{
  "n_layer": 16,
  "d_model": 256,
  "n_experts": 32,
  "experts_per_token": 2,
  "d_expert": 64,
  "d_shared_expert": 256,
  "activation": "geglu",
  "moe_layers": [2, 3, 4, 5, 6, 7, 8, 9, 10, 11, 12, 13, 14, 15],
  "router_score": "softmax",
  "normalize_top_k": true,
  "routed_scale": 1.0,
  "balance_loss": 0.00271,
  "balance_bias": false,
  "router_z_loss": 0.0001,
  "n_groups": 8,
  "groups_per_token": 2,
  "init_std_router": 0.00689,
  "lr_router": 0.00174,
  "n_head": 2,
  "n_kv_head": 1,
  "head_dim": 128,
  "vocab_size": 6344,
  "norm": "layernorm",
  "norm_place": "peri",
  "norm_eps": 1e-05,
  "positions": "rope",
  "rope_base": 10000.0,
  "rope_fraction": 0.5,
  "qk_norm": false,
  "attn_scale": 0.0884,
  "tie_embeddings": true,
  "parallel_block": false,
  "extras": ["capped logits"],
  "init": "normal",
  "init_std_qkv": 0.0307,
  "init_std_o": 0.00542,
  "init_std_up": 0.0307,
  "init_std_down": 0.00313,
  "optimizer": "soap_variant",
  "lr": 0.00238,
  "lr_mult_o": 0.805,
  "beta1": 0.95,
  "beta2": 0.99,
  "lr_head": 0.00909,
  "grad_clip": 1.0,
  "warmup_steps": 200,
  "schedule": "wsd",
  "decay_fraction": 1.0,
  "decay_shape": "linear",
  "final_lr_fraction": 0.05,
  "batch_tokens": 65536,
  "seq_len": 256,
  "doc_mask": true,
  "train_tokens": 250100000,
  "steps": 3817,
  "dataset": "wikipedia_en"
}
Below are experts of layer 4 (counted from 0) of a mixture-of-experts language model. Rows are named router (the router's row for the expert), gate (a neuron's input weights, with its number), up (a neuron's input weights, with its number) and show model dimensions 0-255. Each number is 500 + 25 x the weight over its row's rms, rounded and kept within 0 to 999. Numbers have three digits each.
Before each expert's rows: a language model's description of what the expert responds to. This comes from a sample of Wikipedia text that the model never trained on.

# expert 21
Commas, colons and semicolons after list labels or nouns, plus clause openers that, which, where, because.
router:512479486461499507502523526495534527479516491526482478497504523494559454539482507555482495496478536504509541480499546567509504469505479507505481505500509513474479480507513544503508554453474537470485493517520503449487510520485516497563506493488522501541454502516489511513474501458550496502503503502495534492490454467530471489540486509473494530524498509509494515478495531497502468499485497492521497522492499504540492490536499514446468489508451466544491511471493533490554533543526509497501486505484458458478429441476498508526502477523519514535452532487474512511506497469498507470491470515509507516504530506502478520478508478455457495507473510469448479499514459547474528512485501503467498521500481541467483519531467523459458541491526501489475528530495495511485506526476500
gate1:500523475556523541473500497515534494522505479494523473456491477521495475490498524555530496502483532517523523469493492489487481498472491493508489504482437486473505474509485498500509505490558557544530472502527523514514484512510503479477474470469516471525485506530492492534449488562502459513470466526512516502504525509512467516462458485427500491502513486502485481530457521493519504520491505530473500526522524518497515519482483520519494509431494520491454510495495455508488490508485491504477495516486492493567539528482510457497501500577476524482534512495479491468511517576466503474504543527543508535460498511502527483490514490477478486540465522496506501511493471512511488535524461523498480533501525524501505527482521482463464527453496498524496516459471556492472504492487498
up1:468462504525502492509483511514468560539469506481511523493501521502507462501526505552501487499493480464527500503549500472499494470512524537529511495504533520473448491494513492528480495500479544485500491540500522476501447511496507494476465505506480509505469509495526459505466537509559477480455505538515492514467502479485470474553482528456538481493478495558504532523471487516524482528549459475491500538517525521498505531500510516507539508490460481527484517519504486531496518517509461467508480506490498483502485474514502490453524479547525547538493552465508513453514553514495479502498488490490491439481514484563472479515484508484526501524504467523507521501437519530497564497471510524507497559485504513499490461507526506483463492478477497497506462529495479492506493478455538

# expert 22
Common content words such as public, information, law, by, often in publication metadata or album and song credits, e.g. Publication place, written by.
router:532494512496497499479526499495516509513504542496518449512498557478522494504444476551514484511515542502496499498467513525515511491487523483501537484502527460495497510508492493494509520450475511479504473465542480499500494547517518526522535530534487496475461490507501492532455462461526516512485511446465506514540452495529519468488519500474501519530511479462529512503491537519512479492459485499545499492514440533522476520489518493487481483518486479553443530465548513519549535532541493470500470520497522450457504487489524492492549474564503513502470510527494492495538531459471532477522477502533518494533506519516486508497515475471457484481491518441520484487507489513449529469497491485499529518505476512477469535491468472472460521531527515500506496478474498502515466513474491
gate0:525474467462526510497509535507481475484514509479497508478463530527504507517532466517470505503553511551519472501471532502501509479491509499492521503485509467463466485513493493500492492472512476530521542455532448484480526503492527465511502510503557528498539458539496565500516490532495530489490494482538516534533460512530474505516493487477521529503500550498527463512481516555470484485480498484526462507523482498492491475491471481504481501522500521473486532476490442498437509505508454512541511492492471511501493460500477528515523495483473498486506503516513490496526490500522494475498517521495526498462544510475525517430529578461493536488450535486498477492502485523465491464497477489500517496485513503492516562463516476508495473454526510473542521548533455481490543490495500
up0:467518487493507434472500547473521483475514466497510495507524491447502486462477520475457490477509484455493537502522482478493521508487488513515513550474535532545502525500514496496514511511464478459462505529521550499489457469518494487508504487518483477528489508512512508469507430491513467491510502509518499463524514537504473507474486497507547485494496476495488502507521459506539520481532505547496513478530526493501477484509542505511493512516498520502488502466482541503552474476444535498474510521531501459500501486531479508553486556478498484469514504477474474479516505464481517506497467514507463480498532516533486478519535489493465498504552476513485445526500542508476483588451467492517458463554523490499498476555500485508501498482507501541518488546520483499517491475489480

# expert 24
Capital initials R, P, J, T, N, New, and word pieces like i, ar, on inside personal names, often in tables.
router:507460508497519513510522519533560496473497550487451479491495506456531491500503489527535508503469532501491549475484540525535535494488518493498447448510517484513513504475475541496501513467471500475481496506515500499508504502515484512479519507508486510542470460530546496496473491495478524551491475508488523518530496499514480511543496538463479475541512520504533495503497516486497465447509488504513527488506500531517456499510481484452514475532487502526471501432558521529500526520529465517480465486528491485523487472469514441484494496539538490497469498489496537482535515488535520453509497514505514516506496507492483477509478526466466503492522498470452497510519481522502557474511504459483511529464493539465503543519497506477465561501542479476464515489452467521528446513489502
gate1:516518490519539494502524489471517472490470481511456473449507440457520518506514497528483515498507548463514509493481482511481530477535487533504551497524473508532502475513495532508497501502506509518479499493499475477481493525442487540516538509530484524475485499507469538490505436509493517495502527497501534529462494484516503493505495499531493519533475466499511523515497515455463506524472471505512491514474495534545479467506467535497502477496453456474483472512476540467482512508543520505493503525536457482483495457486462497538477485438517552492500537485491461508541521499551522522529476502520483526555524491449491511476493474500503471516454541486463454463473561500496523496497538503514498501485482520551512507483467504478510480515518520493455527526514474482501461528507517
up1:508483509480481464506495529499520528517517496510558491466480511565528508514491473483507486523508488485500534529534476500561517559508507508516486513480562476517514494544509517479563525472501478430450509512454457509519493541500525516497499484484500479530555528496497487483519546491521473533445472470499462492474499482535530548485522467514472482484550505507508512505504488501485505490498517479491500460488508477487546523521455467487497505495516530494494499445486499536515525475484495476484493501468495514495511505517538488431481528485528473530518470487488506499463508477499490498460541489521517456486523521502510517490539498503463518445472474485498531496501502484490458541493492466533463496525548521476510520484517518494500535520501489531518477493477534508505549476520521

# expert 11
Bare spaces, opening parentheses and dashes in tables, lists and citations, usually before years or numbers, e.g. "(Gray, 1850)", "1–0".
router:529468476457480508490555548520547529512533490501471478484509574485528503505492515526477454512474541506498521473496549544495496493482480530498503482473494473503526513506494534503522530475474502463488485509536520460458511485504526491508496520516483517497438498509497477498475466502543500515490474511446521507490478459514493482525497489493501487498523510493518490490503538520503508496483484496527501485494457476531466516489506473461474479520466524538479506497502498554488543564550526518476519490473491486466490479481519471544508503525531516527482520501470509539507507477508529429506473490503535476515528529475445483477517519431441523482519494462499486495502467516490516495492507482505500522497502526486494534525477501492439532489555505498465513511491450483525466529511490
gate1:531509546515519514475503477521488481467501495531502489455465501468517460505466462488465516528504537520482526516548529487509507513526449494494473485485455481527496507490494514481512505459515539536472479463498497509562499509483485556507508505527510513455484477471508495524528506491466529495446498465479513509509485555474533530500573497536507524502490519507510583469460529492466484527513506446482498497485524513468510459485521496494514522541504494509483528499519499528529523496488498502537459524502456476511460506509551524501505477491482513541518505507514479519514476509495528508513518518531546474506519536555491463489488481469450515504469486506470500511517480522492519476524458447526515524459509503483511447503475509486507498532507474481538493493471496515526533523505522
up1:491483484451481515548486548490497474498509530509495507511530444472479477515517485473523496509515490492547504476522542544507520468530549557480509496477548515504466485511462501505488463493441516440537557514524497483524493511478468464517487522490485494512551468511512524525519540509469453494530511489505495529516484531504531485519463472485504505530493473484491496466540516505493504487526505527540495515510495467500476484500481482514486512487494505562488534469513515485502444535498532485508506513481505508470495491485449491484586488529533519488523491486540479515516495464467506492499484497505458512488494459487435508494510499533540518503515516487504441491513503515502478476488555499522480526530546529489516499494556545514478484522499487499516464464501504519492492507498480

# expert 12
Word pieces after a capital initial, mostly S, in foreign names (S-z-échényi, S-ven), also Pal, Khan, United, closing parentheses before line breaks.
router:502464514494503506483534513502501513490520554490450471533461518488525479541493503552505482492497534540531549466522505499487515487488489524508520501506494483466478492528462510539551515485488493499478497529520504432473479539510489467541528517529522484484457504540501509513477502494490535508500484489460531496486456503498483449524488519511496528540518499526521558505501505496489485513489496464510506513481510522516486529494495483485505467521480502501482518461455531536549530542509490511489501492470491508500475488482499458507479452529524539545469504517448500518520498508516564507527500456496505490520485503522481449497505492444466520501472484443486469483472453515481477484535538501492489521483492518474433531530490511504480531504518528472429506511472510481521480526476527
gate3:498454512513523516488508510511521477452528492496453460473483462485493477557491480478511502470476525513521513531515502520534498504509516502505490533492503527540513525542455461481549512480532486510490470490510467499486507506501512547480464525542527467485519545484525506503446501513540532500500513467527526528516463428551567479463527477435514514513500497553497471539477527496484481491512563472483504511494514485539482502498476500515490483445455495485487452490466487501496512493516516478479499485454486451491515500469456493532492502492503500446502517486473493507516511471512513511526511494503507510516528531471536480495539476495479488497503521483464539468504497534473508484486490512535542546513494506503500505501467489501506516511504540515519529458496527546535477525524500
up3:501455464482482522512487456544547496451509486517496525504486532492498464511517467480522502460500516474512500499525504549501512559483470503491494507493556506528487503491530494495525461525497516505550486531501480521553493524514516546477513557505494467513484507516494534496457539485462492497471495522556501475511542489461454473501526495523527493465525473484508485478455494487455510524490483505448536482489519507479487537522506486501512483471501467478448525527506527517572480535503495471534536502484476503518497536477487547490509505507515497460483500497459516517506531523441501513506503478511508486495483474510517526494527503516510507490483501481451501437490463502466555527503476466556468542496528511507492494541464500500495508515488502475519467484520512484497530464507476

# expert 14
Full stops ending sentences and decimal points inside times and coordinates (1:48.88, 41.2794), plus some sentence-opening words.
router:524477474510491517539525501524509495537503518512488466515501541472523495485473505508490490530498497506513543466505538519501499484450490511479499521512508475492520531520470510491528509489511456442466477507521511453474450497504526465534507487517516511515485476494488493519461496489501532543479499493457539535494491483492478470522490473462472506487519493518489508507529543521501509470452516486534504479484495510534468507513528479465479456479493475529474496428488555500507496551518506547458511511526504494473488478445494429495513468539489521507432499516473509543519518473508536492482524541521524512529523540485477502536508539494487533490490484452510501481537485506487499476512517518484482513492508523466462551502468515467463537521567468516465526519475485495510481508480493
gate1:524511496538532516491495529480501523514482502487506497458487526460545509487479489533497460560443512507528509471491511505478534484439507518499491471468484466503523467545444471484525493462538535478513499484516479499482468503542509474470477492526512501514478461522491503541494484488547479534465498492473450460506525488514489471495485493488566520527498499497523495515563506503466475478515486522474481505470483521553512548500508505444472507477526485497495487505499484494483542509478476494492508510506520472500523511497499537505535485543477505478497482514490519522502500543506532473536527476558468517478508542502488513490488481514495485502507475485484547530476525477488546477525480494532529495438513485495495486481505465497477524493550521502467507453516443478490446493492535
up1:505500495453456511521516472547535502480493509511465478518484525513480488529515479475488512456533506510469520496496509508532473520545510493534512494473506519500493545485545512525494506519453484517454515518496514491508525524473528533570514508503517481516525528500544510477480494518475527503494501489555522548525481487476480524514492526533459477506485499466477467464456494458521489516469484494541501516564463506495511473508484499551528520548445518525500499513523489534517468529526534516467481490499521496466476495485516511543502505496540520544509499506519489489460509451476482483501469499463543466499475472501489500496488498483490500455497545484495447464470468516506453502484508543483505513493450517477486507543499517500504483509484440491538505509476527544507532524542481

# expert 28
Middle and ending pieces of Latinate or technical words, such as -os- in osteoporosis, -ic, -is, -idae, -ological, often in biology text.
router:522521494490490537514541540518529504486530502557476483520508515453531490491452503499463457537472546517485515501471541524494520481497484485473491487483532488481509507509508534488555515484481514483485526499531517516491546526503530507546517520499458509506452469523513530494493488462516505544487508474422526505533473500533476457501530511476510502515480529484509502458526540491484488485531473492501536495495480497531491506507504463481466469507479521537471502467505485544515508510507495499501507543521496462464495469478484517490509482533509497522479492481496523526525491500505528432550481553512484505536529498478492458476496492479488507486482511463473478456509458537484520485455518507495477499477524530459500533514488496485434534528495523458459543493494446482529486497502483
gate3:562526485502487526429508500499521453515439466458517490517522529538501530512477470495512458483503501522540486519463490549493479489494518511506548472512473525504551482485487518514523449454489495477501494485530483485514514504516510497504534495488437523474451502496539511530510529486491477486479484459482460466490446486485495509508474438565467468484504530437494478493510496470529542506507477478468493495477476516504495483530528507519505496519537495488467498510494491492502482482500490480537535514472515484480518480441506531511523520539507513512482525524495535478527541493455494482544497500498484525456491515477523511540473513508486521501496543511500526526510483494512535495496483522449483480472521520472486516511532502507525526526502483504486561475488479476528476496516536
up3:497472489457462493558514446472550486479533484524460466514528472524491507486474508508521462489496546497530517503502527484552522547476487479496451491486531480508507519471516473481498522469519533538507496523516475515500502509538491507532476484492468479526545534541510497512532498469520499466528536517497461525537526472476529542477472539480468512482457474536535497510513483483494500520504493530488510494544541493465533481515489491496523508508483520525478513505535483520524469491476473516471521514507502479516522488502456467517522478517489506475483493528471531475506521485465512488471477507467505479480514487516502517475507478511509449540558497485522551546513484447537499489451525541539511501497464512469539480463491508480484511442498526472535492466502476488500532514500483

# expert 4
Articles the, a, an and The before a noun, mostly after prepositions, plus adjectives opening a noun phrase such as large, Northern, Liberal.
router:523473507526481547477529488547507529482505486521492453495483578483520489503448499547519475559468533523508543470514557496514482502491504530471467473530493453498492516492472516506512510494526515482493479471512511500466492567508502490519521500510478447515434480504528478515499481478507530534465469503483497519498457451527483482509492501447463498513486506520567516489540510487507465483483532482542504473456478527514475554484484514473489482493478502542483522462485514489512504523536486510483497527484508512495488493453533476494510459514518515522484523495493466484527519506515511472531472511512505467494536526491474509510501501474466481479509493474494525504505465494509498479506489492465504501476531536465440524522507531509470532506521488479480553497464493501521470556494498
gate2:495527476517478497485516478520552499491519544505506490498471516477509520525491489506491462508482505502570495466483510514470479556514495483521515507490537495501519489508501492486506483455482477473475488523521511504492483508463441552520470467516503484482508485479511514498495523522485483518509472480476481506573511508516501503415528479504513460523501528506497553480570499488483526489549472533459500476522502485502489538539453503495488539488530517538462508440454474488549516508491488507450478527497481451469503499515524503493540485520548490522514526527457460520511528503510517476533526510506497511492505479500499486526520501492498470451526506460520459499459479509494526439509499536511522501487510528493532496485498458461484496493469504522491489510523486516554510547506507
up2:494478522475517469489490522501471491517520476499498518522502465536491480429537516496491535489507493493428471515527530508518534461487514544478515484496469478506473513501488485508485506534490511537476520511488502482487459472501546487471522515461508514518484516532500476486473478488497505500474528559517515501447500478500487509558491515493484501478523490467501465505466510482499495490501484496532508509519544523506520500450532505487502505511483534462512466552480530526499458493457526478531553468474496505478494483494465484507479510483453530482498483476535538494512485520498498500481521476506527526480464477494554506470502494522482519552471509511454523501551471494506466583490533458501469499501514478464463522523507553501497525516498532473530532517504516468469491435480490

# expert 30
Pipe characters separating or starting table cells, plus semicolons and occasional name pieces like -et, -ast.
router:549444510492500518480502535522513530493486504526451452501483531476545480499450508524498475530509514493471533477496518526501511496499506501520489511511518465515487519491462529517494564487468473503466482463503514472488516503504511489538527514493514512544462494489476504492451448492508515500455487506484524494498513492516441498551529523467499493509505495489531532474549525473524478462490476496523522477496501528542493492501487506487518489498470554523458484474495501551526510516533504536483482512527492499466477458461493500492524470510492543504460477498463500484546490503508560475519504503490501480522541546529467498493520491463486532476495478491503494498486478531499493510454482505465535511497484523417486528531480515450460556488540487490512528527480489485487492543499469
gate2:492479491457486508557527548510524488499474526507472476493573513500496533482489500472477494491530569475482491507520509512495499510462525503440475515494481493460499471494466489505515502499476522507456517528488529514513504511521476495508554471521446497503492451484464522524539505520483505492481460490532501544537491506514476474495525530466480501513499498506510466515519488512541458474525507507503480478531519495504503454515510489539472491464511498510438535461516500505521500489479483501543481496514497486483507489465509486534528425505483511501502483444511471544444516529485516484502532500493499499461549490460484459469550537493512488521502491510497477483489501514479472532455563488477469494475535474511494534516540487501477527558485489492481525495507531514529497518510489
up2:479442499466471520443485499514513498496505499523474492473540509516499545452468516511534471512516498505502483544529498483476491527498499457478520519470479474489531460495493436530495480499506523500479488495475509469510493486485480511491519441546486475497441480480483485525504549535486481489487490490532509521489498481469466498488491567501508487510509545499510500541540486502546484526540515521465460511511508512468487447506528517532468493488531477468502527481460469501512536502466498496502533478475509508506523477446492488517569451468502510525514475459503440500495536552485510485497522509496494525478471506504497477494580509494500511504536502512508522496507510496471492542476540481477512512524512467482533515504542470521496505529467527488499508519499534484524529496539525

# expert 0
Second word-piece right after a capital first letter in names and words, such as D-ent-on, D-is-banding, Cra-f-tsman, W-ake-field.
router:508464521480506504471535484483563498493509514518491468482457496519552477502477474534479485496497536497515525488514534529525466519452512510487498494507515493483530490526504539490510525487508525447483452442550510472446471518476495514532500520475498502525480505498482518487484494481519526520493513481477523488507482456497505479527501502463482514510512482512554502502550526455480519516458536473503473490495521536532516500494512509460499508526463508539471487482515510500494505554524556490459488537504500463459482502526506500523504480522535534501482495501470485524542532482529513493482474503527506514491523514489505491484511484466465473467528535407486514504504493530521480508468489478485524537500465542473495521516460477447461516492542478493507533501471490517504490572497480
gate0:496500464488477518526536544479495525518497510508518468504530529478475481488512477484512450490499516484460518435519511526468499522477450509511474502475547452499511484458528526494532511461457525547531500494492544510523477498487486508551513507504507452505489492477546489494548516478552479486487485482450433507529505530503492496522492502466560483455475519513525490478500500483490508451499485508480524508499503531535514488538549514492498493481485496537519504490519489513524487491512570505505500488499488504483518503503469496494528484495482477484483502499483513478511515502499494493529506535498517462470483507504503508519497493505486550477578493463509517497481501560491507527478547495506460461480471485449473514448519512492467522439542485500478529502460498529552497516505521
up0:507486569489508478505462497473510489508489502490527542457482462500530501488503481516498500526511475480541507530491502472490538490544499529480559471534473534516493498542479522516460511492515482497468504497545492448497523497502540430511469499472485551473527489480455474458508494487496511524521476509563561472478494477497508497516501506532459575504510501531498488499476505500500480555519511516530469499497481479467455546481456486520522537525483495467486515494489522481536530483486462514494486499516523494511469519486515482519480518495481468521509548494518475486480507488522504495525477497519546516508503537503506503464524464473506472503439478508480471514552469477510517454533472490508504541508539466511502530525499483509525488540481485496478504465507479506478483511463480

# expert 7
Prepositions such as of, in, to, with, during and possessive 's linking phrases, strongest in "much of his" and "some of the".
router:549488483481475527503528519530509522516471503490483499501500547464515472529501486501485504525490514533509519451508555521522497501499516539490498461523469470496531522529509521513490547476483486473480489474509500460462500516527499526552514509509504520502434490535516495503471472488490542546469529478504515498514490458500476493571513463470501501498516453511525495506509567498529493460477494479524537525463476527537477512504489512468512475503458496529489518499469470538502511528515500514506459505494462467472476467439512486505495467522523544532497499475479511522496534485518507439505486509521522500494499517486508488490513505446457521502525467484473482518517501536483490534498517483486480518484526553495505524509449527457461520503579486492475525488479489500532462500486484
gate18:522507531493543504507486496484501504502481512512472496534500475449525533493501525494505506519461514481466471491488523528487486542532511517505464514536550531528496549516508519443536485490499503499493491491507470514494497526495507513522516475463513506518552541459488550477484492495480532482522519507525507486505528492502500478504484487497473523482511479470562492501479474479474479470451502507498494458477509496552525450481466525534500525498512479513463536494522521499488467528483543526506505484440464495472491467470485509551503535495498539508513452477462521514479446486494530495485467478496514532531460470499517552435546503474478477486525509480461486509550462525484482460478535474496526497533472549515496489510486482473523522539520483480539508483505518492489521482536516
up18:466502515495465524483476473507492463450503507490551537538491482533487521494490495489485499515498500537467501479531473471504555483556475486500478502491505487500489577472500473521488463531502510507474497511509521477502537449521519496442491509557501532492494503524499485513543508487486467482500513499508545501495491512499479573483516503477528513519528505483477479505497505502487522465479504513560500526495503494476480464506509538554467520505472508460483475510456509514464485534471486511514477475553493532548476505501508529535496524463505523535515511504530497424477489522466492536517502463500520536510480501553494459536486472539484475509500485520502483492537493492549496510551474507518468476464514472481523508491483502452495469472502460515486466520497477499484540494489486

# expert 23
Verbs and prepositions in life-and-career narratives about a person: attended, won, joined, studied, signed, under, to, from.
router:523493483508533482512515551502497508525514506520500493499491531453545499483499488517506466526504507507479524460495562516491488500491477520494470480492496476495521471539489501499523504477498525482482492473521480501463494544464498454522540580493506509562449490545493479484475470525501528529511463463490526490481504491528446472502477519445496538498475505523511539483491539521498443498482540456524559512456473506500505552496522496505477494481494473517475539478556499541505506495525503465483462483512482459488496504483519419481535486541499494498477488498487522547517541496541535464517489508509517496490515505512448476498493481485506531498495467464478503491475477518498501482508486508477520522520464531453484510503473516507476531522547487489469511466508486487519486523492510
gate2:466519453485488516549528472531506488510539502506504490511553474502513481482517484507554461511538560497502512555514485511474508471479484497480526485490478507508472494541478474499522519480500560493509481542537497496513476555532477486470580487522482497498495454528534477507492485530465515522494522515461503495519476466503457511526489457484504463495501555515512507492526507506465498511541535478469496487501500492490482508479444445480495495493503520469496508531489453489512453482518480495520467510486466528493496479482494473480451482501496456539504521484475567509477542526503491480484535542481515493513505513483541500492477474520533501491482535500475521526503471519536507514557531477516460527513500484473499513488474523487485447539505492469493502510513498520512513535468482
up2:454533485499547508486483514495508459507532511487510498488503488482494529468489492534502486479544509515514507510489467510482507498444505523468488505541491505483531500515482469476538490476532489504492515511550478501478526498526472519471534504529521467530528530468519477520537478533483522531457519511486456481493510511481526507493517478482456503461492555512474505464528534528511521541550522528504471431503548536489478531440482524493515512477509488467514529493526456501503443472491489487488500470445499529515532490516504464465478479502515469485490494461440508495516506499509512531528541544468522543498536496513516465500517465514516513531487503497456500503508511480490477492491434460540480499470492477479479487483517488499504444558479508480526500518498495527493493501516543

# expert 8
Forms of be and have, also, not, or, used as the main verb after a subject, e.g. "is an Argentine", "are generally".
router:530476498526501533487543529512515535472503491511448487480494526460513531516474510516489486500457528502536520467514519508516525500508543507474495499475460446477503495488486492516522529489506488488499494505520473479517522516471513488540566527504503513533499493492507487493500493465584516544486489475483488485524446472525511476533531467465483523518496498508524501498477483503463483495496517496579466516488468547536458552487479503491504498482490499502474535509501495530509540536543498493478517528479503503483488483485520486487492465532502513546473507476465521515544533460527530446538513497496520496492491521491488508480480503458504515475499516436518477468515460523500506486479485516468520504457521533446471561488507486495468528480532514481461503521460452480492495500482475
gate1:526488562450489469491500477484531483531548490504504490536491516470508526490516513510516483512507529476524491546502529465516492512552504518521509455488491437473553459479527505473515487477532500524484486504498473499478483525519477476493513504539470486526509507487493497493537515486503491522466521501499476511545455498526505509491539504453462505468524476487517459531490482482476475526535560508501505492496539552486494528491518458496505492506485546520491539499506527480496466490493533512473512532464518528465532512587500529469519448561487485490473500500480455470505505476533507484510512491502479493482468494464534509505498493509501512478429554488502496504491516478546483501542475508496525481494520487510473480484504504512485477485482518459508486462488494496532526561518532
up1:455518515459531515499499503496507451450478497494462506515554422473509554441548472513503494499499542505525468492479546506533527474464484479499484472484489517543488494472505496486532499514508472480509478487495486511479527520471525450509514531521519569456517490497492507512551482502534501482508536477515503494466534510522538513506499452509477524496452506496525521493502459502494512477488530492511469488549492462474517497472495485511511477536484483483482486502538532488509499489533519479454534536556469464533458478485505518493498494484500462497481464488461486525508494519497511513547477463484521498463496479505525481531468485467506477493511500505482514550572491507514462490507515512478490499500520507512498525458512503475497494501451543552536504518504484525495508515508490

# expert 5
Single capital letters and pieces inside proper names, especially Chinese given names (Qingzhu), plus aircraft, squadron and military words.
router:534478483473504549487529534529511516504527507533483485491512551492531493524443504523475470551476522527509543462453543537475514479486511496514487484501503476484495539497482539492526530485464496493478505482534507451502478495483493503532539500540488455512446459507517481511495492499529481524510483505479536501519483481511470493554512487476489494508477524480533501500500532473526513494461473512526499510481490538519465523531516473479468480518496550530441489487507488506515554509518554524503490505496500437446470458455509476534491499528506519504468504495467512534513514481523529469526486506495545496513531516503481471491483504485482507465491468463491457488520451526527521484482497503458527515475508497466458523537506489512465526498507475482467516517475499481540484537476461
gate2:491504480481449465546495449527474501504514489518516484541471485520521501508491484517491477532509542493514504494518541494507505545486524509477519491477499493490537479470525509494508517496479501423520457508502548494519477524544491472533538541486475521493483495556491536485514476514476501551484470526499475504508443488467480475510473523499469489481495497482511545457487513432470488531463455542520502504506513544529534475506511474492477453510503483501540517501513511508533492506490563510563458495541504507482509496521514494551512498517517544537491530530528524546481520455497528498517468485493517509519499486511498466514479505467496480494507500505500495479503514518454535530498534473547501506448483474498498501508536517492457511540547488519455527512509499521517488485489512
up2:493517478455532495486491458529482449526521491522519487523479469537485522494492532520510493511495525466492499510496509486539489491512511481444514506488500490521527513488590483496489525535501469462495474524531502524518434491520470479506535516456466513455496495491475500471537541523554472481494423518494470476497500506491480500537508489501496474537479477491545490491495502504478506536529481530479476515464533502483485467517467535489516446498511492511535509527504535429504461524505509501508466479495489512471542455500505480531462543534535526517474510499496509499482541528497516474502505460499546504483481513487475489545503544480503476506501495535507517480438509455472522528497539489542537495502519472514496509496519503493479480499484475518460496498518534468518497504489491

# expert 2
Past-participle ending ed after verb stems, word-initial pieces like s, p, v, and words such as that, found, located.
router:560493489458522535486526473496522507498513514510461480484516532453539506506458500509504482546489525509506520475501572526514488482483463501481467506508498490492488533492471559497498546460496498510468474477508514501452499536495535531456487541494511517534491501489450508477457481480493509548513490524472517483528484489495468464517505470485489498518519508470526582467536532529482484461462522497486492525482483531497489524485521540490462502492487503548501522492504485490501496533532534522523489501497517456492502478482522488549522510560516494514482522506464441542522505487513534477518491492490537499491537513474490532514530490479478502519515480457498497497531429509482505475467471514483528499486513522459504504514484507453456512516522452491487482472501506503478476520508467
gate1:488491511494503514499519467539473485502469452497471454503523542478486530472556491507471516494524546489495522516500507488479456540467503536464511468496516524517526493514524457479500495490509508521522496481508490477515505481469466480494528496491476476559499508468525496520514504509519504509505499511497494509517488448512468524535464497465483505468553472545498524512491492504493468495444537515507476479503459558502520468538458498483500492472485502497488545473503498481509461486495527501507485547504532517505435477480570480486438525535450470486517523540482486462511514483466523510507515492482527502457521465501531495530488513475491491515497524523499533558506499513520490470486532507531539486488472537479564536501462475515504478496514525476520458499499507537545512501478483
up1:541502442551505468533459450511516547514514495503547508447510503471456511475487461527478487476561513506479491508486520484441514519468492541480485530517520479487516508508503498509511561513492463490518442475487513542488490465497521487470517485527507485534497467502466521521550514501502477530499478486493487516525497498490474454491494557530502496481523501516479511498517499529488521497503493514469491521509486497480491505510513527528537493489489549523505506506505452508503458513465533468532520501521499514483499523480549435462492560524499493491492508480489496475526495487546497498538527530530505484529516479567503483518500507490503521517503440516478530458460456518481452511518483483462517446502515483489505515514478457516510468491501485471481478520507545518527498494487498

# expert 15
Short stem words like high, end, head, back, raw, the stems before -ing or -ed, lone digits in score tables, paragraph breaks.
router:518458514506523492497517524492516530502491475543462509519480530452510454532496464533472494524502519509518517480482523471519514500466481524514487473498500460481533522493479530475544555485526509461495493461534496459508502498492526451489542546525493455514492489510483472526462491454528495560500453489497493479518464443512503489530506489474467524502547484535503489498493522507523462472453540480543532471469505529538481522481516473518493454499472488503470503476521525530509507531538540517474498472531500519462485492491545483487487471528513476505461532497511511478476490508508535476538506494508544530511516505473476511507506507463478489509501495426493500486490516516504512484515464489499497521503488502481475549518471507501475529502559442475542501492473516520512473510471530
gate1:496477525536518544484486499496497509498501568517531505504528510470550471486527454475502508484515490443536473538475478502511514493459468503500486473495501548489487482498485477510504536477498458486493509517554503458514497506475495499475464488502505429491485477486440513520513511466446483528490449560531528510477485532495463500529551500525481516472505529496526498519476506523495548498537529453505498442495541528503459510492524523479539529502470518485500492462481503498560492528516491481494524494533535465497478523466446485494491493498492496563513471544473472488500486534482524514486511527476520508514510514509507484501524474478500463472483512445500463472492491512475500475503506485496497512489467493478496466464478513522534495530501522502490471493444506506492459504506490
up1:518502475519489500501489485526490544486512470523496510548539478499539499525548517461532484489502534486505467511491521523554492496475483520535484461507532518475481520531512492504468509479515497521476518495509468499539542510493544460492508485502528447533508473530479487552509473462491516488456516492500481561496535515495505511512522476503478551500553438484515508530527513512504502495518476441488503458534512443459475513475544513493514499482516508515488489477489526517501528518476485460446452501501532504478479510477461531456468497535550501466477510485482529488531487496505488469505488491472538519502505502475523496472450518501482543491484536460466510467488447530511507508505489481504510503511537487509500477503488525504559551498471524495476483480511475520519535496526523

# expert 26
Short opening pieces of longer words split by the tokenizer, like pl, con, ext, f, h, followed by endings (plot, collieries).
router:531484543486488520513515484556525478526501502517483475511510523478536503506469466507481463491503537537530509492501524542476490530472475519515482482461499465496502516525477499501537524462476498513474494478521542461473531576515519493529522521512530498525472453490493501553490508472505530515479477488495518515483482489517493481513480472486522503486509508496536516449525546491481445453466484529545518503506479526536519520486503460499469499523499527475467481486517501533533517501528481519485504562516499495505458494464500520546493476512511494546487468521487485504515484465497570464515479535528523494499486489480484504485488464450460512470512527437460513521513456508525488479502509495490530537520481504454478526511474507494465527497502486467470487518474437479510486532488495
gate1:545495510510505559514542508506511472509463469495460501464474515531519444512519529490490456518513542511468496529479498498495507513490455506522542502506531486477484517471510472485506460457455524509499477511534534470531507480454492525529489472488522475474459474468478482526488491441516473525494478522468501453534475463553492505505512502483490496517468529510491481514503501483545486530568452507511482492526456541489502521510484498482481502485457501515487497537502473518493494460501515508449501567512525492514500530498493524535467487493497474517425472511530478542488541522492488500506518566488519513504477509492515491485505500533482502546464542487485498472484508515524500524485510522516529479483503504475503508508505511477471513479493529453541536516513501458546495491486486
up1:478516544456497499510478520510522528510539520487465503561529517525501489524548421505513540468481504491503492507547530526555452489495550498496465537506468482471553533516505511473475515528540501493506518526491457479446506497512502529494508464510508508518499537553517494457522526513514492447508489528508484462496523504494523517476510521484542470512536495526518542504470492460494508507482516524506509464452493514495476484510511474483486469491531428488483513495522530516504448540503470465524516454508492501452459448535502498502489538510494562493486486506478509481506494496506533536509480453506509505483464471502507529490529505442515478499477468495502477538508486511488486497503490511501500487508475515514479527488495469511497465513482533520490462514480504489468536507487514